python train.py --d_model=384 --n_experts=16 --lr_router=0.00104 --steps=13658
Below are experts of layer 4 (counted from 0) of a mixture-of-experts language model. Rows are named router (the router's row for the expert), up (a neuron's input weights, with its number) and show model dimensions 192-287. Each number is 500 + 50 x the weight over its row's rms, rounded and kept within 0 to 999. Numbers have three digits each.
After each expert's rows: "mostly gets" lists some tokens that are sent to it at least half of the time. This comes from a sample of Wikipedia text that the model never trained on.

# expert 1
router:481527528464581476559511489608483538464567444390487499523517482491518613534484519548539519491469506463548597497545501529495445584491521457531487532520493497508600522517527496427509496571525472416439583375449397520578554578505422456526426488460384408503458471467465512530435540528523540532
up0:445538463458487468518539488508489530464531483491437539506450544500574471466529402444496471475494449398566478517430521489559497542469521441550527469439523506488517456563485502529415442534591516555478496457512513468510474561484373474519513499519551481479577607551496444533522513544582458381
up1:551516568423519461516554504418432471539445409590428549473501456473552556486582389593415484567560438511436540355556445484517590530525407405476432555491578546443475434440493579425523480531580434459471515536457512517454531417493579505560500518530465447495343368509528532467508564457486480555
up2:452465518466495400552488435503454548509500487373426492451571575497439481551452544537431510484547501560487551428556526479523554474489440386457504422601559435404493447523458561466488493493545433553537501471607535521560497565495487426464476508515482436464512443525376449515448494520463512449
up3:534617450532442515495477469556426570457478455515502492501418575454501526499438530476575471557515487539353514534553449516447572537473395531609450449485523501498495457493593457539528439565438499525442451534392397454400453517491499517525551437513556585413510437446505467450478377491409558566
up4:558504510559484520473504423597517579429625475490497515492549486535442489506530551489417551557435528499484447470431455527414564470451593444475506586503509491471492527539540497445513421438540497454438562488356468341528519516455457466559531532512419512504482500468429481560528389546459407451
up5:455599524417488451515395470496554527466512531478516466426535538525561493450462622559552407518564550528560451597465523541491570471500496549456453510410450569432457549430441519482513460398526582597465563520430554476449504408470536440544461566539564450489427533464480477525497524436436480525
up6:502449595487415556560555541524502577522485494467534552451507461548469577571503454501496558498467521441490561497495503570450405495644479497363529412463488443496528565564571506386443521540484411506568513497532468500555473532446466457556448510383547485393476533516481569543536597527476412547
mostly gets: " College", " School", " Hospital", " Stadium", "ville", " Busch"

# expert 8
router:510581478494555530486547526430361544425459503487528469477524492528448565488595532468544464507462414471452534474489524513511482582549475452491451576423610546536482523536542436546497501483487515483430447635528509589571502483450438477586452591538463564529575479503553458463480457555489487492
up7:483468542450539409524483565522509534533485526434432462507534454431455384535450520468467519510531490457464450543586516494512548471540397458489480613433594500475504450439557510377511476496483450523576435477454470487529447550493415498530508525530402448386492504524495547552541512452404475530
up8:565483508498467529509413536508485517505391467459491603532575482575558478476492536522505474429502662436560526450535527440614463490320464492490509464478499380510539550490526582497550495574430582479457454484488419541494461517631501428364549523536457447411494465504541390556581522514525405462
up9:498504522546409522577422434483497554569484502478535541586469611552499497558417530482462497491488461497446555544517440470540561543487544501408462500522499517500511473502474442396481586392533474552572505539473518391456519461470430523492527509502515628445412469476494562540510462530521526491
up10:516522379471445515595572479592515492505519410574578505457537476480569415513427565513576531482482438468457473589567482449529458441502517484509548595558553467385480474452489525560504506529541446408508455396547477523506452430520526509590533468568526488516581490539434545485549493502542507499
up11:421575536435511479534433535441518582535497504473467534494490456492504488502543530436471588521516402459490587369473521504450476601524454448510499463405530481533499496533501472414471518514537476482438408483435559464445537528467439574569485478552527520482516426454531535413427463541499452542
up12:428440463442466543527494532506511610490509547580465480480573462592506484548415462597499400544403474539436454437471537548518485499519448398467567442409492495422491552493402464450459547414500521551526514478420434494523522509471416487444438526483488557512550554437432501479481529435425432518
up13:498572465539573510461462564512464519537601508554463511488486515438553505432572456506442487476556503505531504481511465521361551512497447615536527530536467551488473524504495550537478466442523520500523550480482531529449535450573366511496550458414482561425503419546458454528504514485446558471
mostly gets: " |", " —;", ";", ");", "%;", " -;"

# expert 0
router:464500524460589481566483445506580501526488532460572418443472511570540579519471520497490430553472470466515508540505595566462434488560534459473408502549561452515473463573486460486524458492436512537500590491437493506584484541451493347497503564451388475555478475531489528485439479584569467502
up0:525537573516512414480468486476481535554566459417494558542511553494445569595379559573414468497507532496454517523498535489489423520505446610438450421506512492516594489563545404532537450482588487438544574540408551531419512441439470484548493545551451445544440515463460496454599484546553567426
up1:443456522451551508499468337553535490430549466433515469509486473473537490504435600514500458475554420537547547515530522533502428475547452585500505475536548402484544462570588464520426482556482528490493488527436513503519525537537362515492389449535590453592513563462594529488539525503405456497
up2:540516479457522549489434540440463556482510556498446494510432540500524483485428557502380555507567580484431448515524504509534553475602477486472521465537539553430395506508399394582506497487467495445467557409564563465482524509451524583477494594434519475458483430489512488389544474540477491480
up3:528497528526447391545516493576579460547510477474522566529453470459533534453584469495457442470463490464469493552551509559540568531508446422435472490481458502463482370539454471487507559481508465464422438509487538469507512452409551478583495615424590474422478386493485526584451544530487457498
up4:575479469506548590497599462503491611487495459542476466585466476655439526556415472422550393567494541497501453494556397529462496575513589436597484447500470549512551493544522523559421407462513636543533441589462563518442515534535457543512498454429500441500440526489395463537426415504448572481
up5:438429494515543548433468571508512461431509531438514531463439444513498583583513399460479518486450529511483457460524579571534525490529519469491513529644416436562402552539525495558418497597581468496465526505631559514484445553467535609460357499492441514535506441492470524529552516446516527479
up6:534504553478527508482479560510490475512519640524511520534487500426515462419593506424462497407495578468503522476437478519525473477455535404523461570488513466449443479539510475550492532452501475523467465497518491559528564509387419537499534468495525503479486529539535462589504419446604527461
mostly gets: " votes", " Votes", " Animalia", " medalist", " Turnout", " lap"

# expert 7
router:492572472458558672549478387462526607450412417545553442604489517499518516540455464502435503466496405431490507460466475533526478500455539555502512550587584520514514567543481488546497517490569550460467402463478499453581504488518427528504519519494487528500513500455463427516467531500541468503
up0:533505445550561446559505577538496504502575509463495506428486499548430489503500607505531600509493441443514504553424479561407519525464495559494393465572426533580424526469528582441527479395521419426500417510453486490488475578370502542607477457474565468488492556463539566450454503532467601464
up1:529480478515538509561494427461590469546529530483563542536522510570516496492485437534503572607426548558610517545523458529480489543442516449475520483491544492522487509471478580554501501510560519527444512406530394495597536586560525514459524493529447564557484494423561350546573558487488438537
up2:504423394529563436313583537467520503531479402511466445546524508524475531464516498542451451500519564446489540534518534426428486636539478576562510537469454444523521528522594470563439512596414548506551436436521577594507546573481607568555501549452486518442491579402534434563492502500549529487
up3:524421549574468652398512534519552465526495544402548507570540585571598458561492574560501515564445519500485492531550524631469433487453538573502483494529534517498516561470495438436448526414501405535528547556440411468556403437450544453516612472476522596540493474547531478504569529467485546425
up4:475540522499597479526494543532511527520570507530520457447499476471490459610475478507457506546551477464428471467468464638507426503563528479494419499481497451497500608457473516478445515546627475468492443492455526460560455549419530529559526476553415434466495556526494429564487526433567484565
up5:503523546538524559456484602418520566472522467510490538467452488412550532457470479543514523553517540530522483486566497520471503342514380578423515476519501506372404400535513453437540449475515536410412549491412537480375528454495438435412495613491597477561571529359414462536437470612561491575
up6:537478505460469472528584506395513505478463487513556470507519502586554486523484486449485491411526446501407452500513494504530415503534576561513516452446517574488440637476377440420456496511490418493590516508486429531450594590552496514456565461426502551479460579557496564564508495429501525568
mostly gets: " Wii", " Nintendo", " bass", " band's", " Ar", "ank"

# expert 9
router:466528546517493543516398479543485585485551472377470444498526425485441504467592505466598563487443426444500597513462480518466486470546484567516426551384513591484440562497505427476442492481502467528510441537467455368491482582391481464538533505470396490486645510485437426520539527456527558562
up7:546446458524536534551422540451524590527448468433562443458528478491553541507506436513517477526482513524456488502534494482477510468456518444515498590490482366454560484493508428481541511385473420561413537499547501464657533456480415537516487553607535448490353486440449446466504485491457389474
up8:472500461480496495494602503510547510468499497518448636561449429595481360509571445457506464516471466501493505461513504504491510565430444479492505516488531516541475512469585456417499498526552556517455492580520504381506534530423449481508450414616507475487481554517477538477475523551429474457
up9:528429613495480521458597412479466477589542555464491483388507533498517502422490556408441436519564596503499529542407517557491495612470527563482524489498493576555493487495449513505488456500600510504517478525541515523454539471438491538578439508406368496440452452437497388540528457516417472496
up10:425378500468445577536505423473458469509565532554487537477550496557489437463506538447497499504533564472503433488538566471455522477453508505487465569545483449506565449414517371514588513439467539532520442515446545482495466429441551544596540479523519436482448544555502518504477575514464579544
up11:454531563544542464453569478590531554517508545508426387430508491555547494522491485464499478553481547448509478505554568435453599523439530509506399551491582503579530585605446522478545492461480522557515526586493444446435506503526505524519519501480454475473524527535461472600465511400523457419
up12:509496480516503467536481466570592545530464444558583520484469431500497390512568464441467465494449408468442476533541453465498523594487513504600455565472509441517509521508495435515420554475533528474525561558540462532528509498516460526439482520432489362490429622416480456448409489489366352520
up13:453567504464469411570433463467504465518482383462425360581577509440465550522497398453563569515548515460509562530542481479493471510532434582452457402535555592494533503482515491521487482481489462604477456419484500502566511534455505451540496409528347565486579623496478556466475549508540564460
mostly gets: " that", " but", " which", " where", " while", " when"

# expert 3
router:494542478405530460492477525490537549442411430521589529469452455553440486547488473505403612441459491439464515549532543466536460534555422479587405537515516573513472457547479449619568434509418596442364489607443528484567567526405494473494459557530439506542546445440481509420530495569500469562
up0:412565542421448475536497541517544537470491523482533568441516521510480480491512642469483552524382539492507491474445512497474464453502514401441500462513514593443499456501531509478563433457489570446576524489500454492634513426543489455576453507568470503509536449467511529494545483464487534491
up1:487522456532452559519516422449521495434523486553498523522501478530514441518476480499479483495487536514478583607489553487464403446476438511520488435478534453412475517467514600469520439528412463455474493466553371393508525614500615557509382519494483542492449577397496545443530453494546558552
up2:479439489527530441456396465535457589449577478611494529550536385467537530504587495461519517443497451474412514512559492489499532472496491500533540438518596594520485624523520575466518496441485521541475463455461499526542465536464420506482410446428487580406496483387468494427454457562462530585
up3:480504552535399541497482426516399603462376461570489553549388524478500467453479501514456521533461494526611524431528472511542495481391456474518549548596564515564511479530414507493549434472471503440521504477508557555468598515491533438433592497475454444446484462492528531483547526516519453442
up4:476497476414431496509481487489511424517532424487669464448435515412473465490453551474555531475497490502458509486493568520527490514547474569535472440462468460446557530466489536490476478588487603496488529460449469566471506518489427514459440605474538550399475421565508600471473476472479548490
up5:507469485474520525569569537456497523496448492471521573497481495455464568442580402512539458484515494542550503475598461477396516433534519449513422410514466571502552492534599501502535441482513551478529503494508520500607511479563480500450591557539546516363403434498383473423578525493428490540
up6:552553412496465432463421534489502418487463577505554569614487486546510464556516514557490615521518419552548523610526460471448478506500442513581423464547506523503364516508543477470498538473464526529372561471502537505435568496539512571599493471447566431438501540491496398339443517498395469441
mostly gets: " species", " †", " roof", " located", " effects", "apse"

# expert 10
router:475555472508560600462389491573474595564449435460505394632514439534489480439490547565494591494537445510470481544496513548566478544520511471507469468522502504529472552479559486505488547443495554498505453468431468460484548517508512465472573540513457482395509510483523472488442467502480480552
up0:524516471500537475478502557461505570473642554607549521477428530520511571396490441617521451567496485478536478530374424482563500427486504478557534491479473545568609445574556462525571526484509526502489528495545455498562485515365515481604447492520457510477449552466462405512593501418523500561
up1:483519452543429543496465475485507507471466602641529606432479454513490453457508456481525438454505371480506479556424455547409475501519459501527453467503480573519557529454484487479550443503486558460552498545516473544519457534538488530422545455448488544439385468496485485494480482474540459473
up2:458432465511491537450514529362491522506397489437563534511456484530488540520585517533462380522478498460545499505667543591516502587534587457468439537512490461411519527500528561498494548542423456468482385574514508461424531415556471440601447473478540486560601515499432515448581465609428441494
up3:497504490495531553503524457546525533493464459451464517582477459557503524563461406519520441469505569482467483566445511501517557481624476499556486540546526352508486477506585439425452440533453477489527491496465463462451447597503458507465458480468505619476494513608394508514478583518515415504
up4:474413457607598515570526523478538550621504524509497384514538551535588381484418480564568543465466516583399470478495549515548491482513498521450537525479544538533505495541449449493486431496534528444476490527434414483560534522515519528441537536561492437408551436431556579472474507499470503470
up5:483495460481502595486532447623522450430544451478418532573503527487539483491521416520568633459500435515517437459551443536486588480435564563558447506565529544482490527516426472418463418514505481456459489484513428448455501544601444535395468530480470536561496446515475518460576536497491596457
up6:509548498474596393481563589488508532422555529427476503524454556539491473569540499411442466445502443446533552546495469490576516541444541647457440437503469483527457362482477538479517471531535560479507428529565498477412479539448525477536474491502637526560453533461533487494453544454502530560
mostly gets: " WIN", "SI", " Nancy", " FW", " Viscount", " UN"

# expert 5
router:549525545474511439515451493531436517524563503485549464480537467477482487444504578518573559499540538488454562524585540472589469586627438361499589485497542517462524478544490484418554499389542581402533495518516506493565475608517458482491391565493340444501524485508528400459475486515547532536
up7:549469473591495479552449515480484472529487580459498477462454505619504422551413452396509587539531505419476525486594537454500483546474650499496542450499468473507511432617418395484420501490393540576496530484473465401514606490506537558581512433418513398499535488559479411569526488602518457446
up8:510483533488499436479429601484518437457516481539473499489501464466579515552526522542462489490445466472431588614437451492569563472442533606417456522433542509534484417601384466505525440548504515462472501551606474524457546428589487472497470414430486467432544517597522424483498442492451521443
up9:510466582468427490502588500464531530493452391460485564527459454450591512470559530515388437533476486465464436426519487486510532513517490492495464497536553512493537560489541537464552437488515493507528530517528577510507530561519538463557547427422545588495468507526608538534536506525478542486
up10:473552562492559474515490598526521389517421533429449497468394556495498529487633564488453589505558509469521466499540441536426557465516435506534523509480501471509483467525516570529527507517447514451559463471509590525470553428480511432575443518485435593477476503511475469481562517405490500564
up11:529586477510419574434506522570353487481449428441480431495507447519412517648412520519517489506464618465621524531513495480479467507471485565494477542420486487419471452409511512451415478545500538482503427512517390530493496422453533574454446621437556432483461609477498562528562502414425412562
up12:445495477495490502508517457553563510613503450427494521432532463439592585528462530555534481506518463489505437474426517485635522484466477557564582598496527562537535481538516542563443551602392549527530453380465504438566484500502572500463517545505515483507439446568442471421539484461495398501
up13:602511495474465436424506478576497552522458460532565493554549437465465519484539489543493483473590477582536514555578578562568456500539472488509424470589520533496426612475480536466521513568513545493501504579534502532408476418503444566492495546489452607428550571401523576487517582507565516509
mostly gets: " as", " for", " at", " including", " than", " after"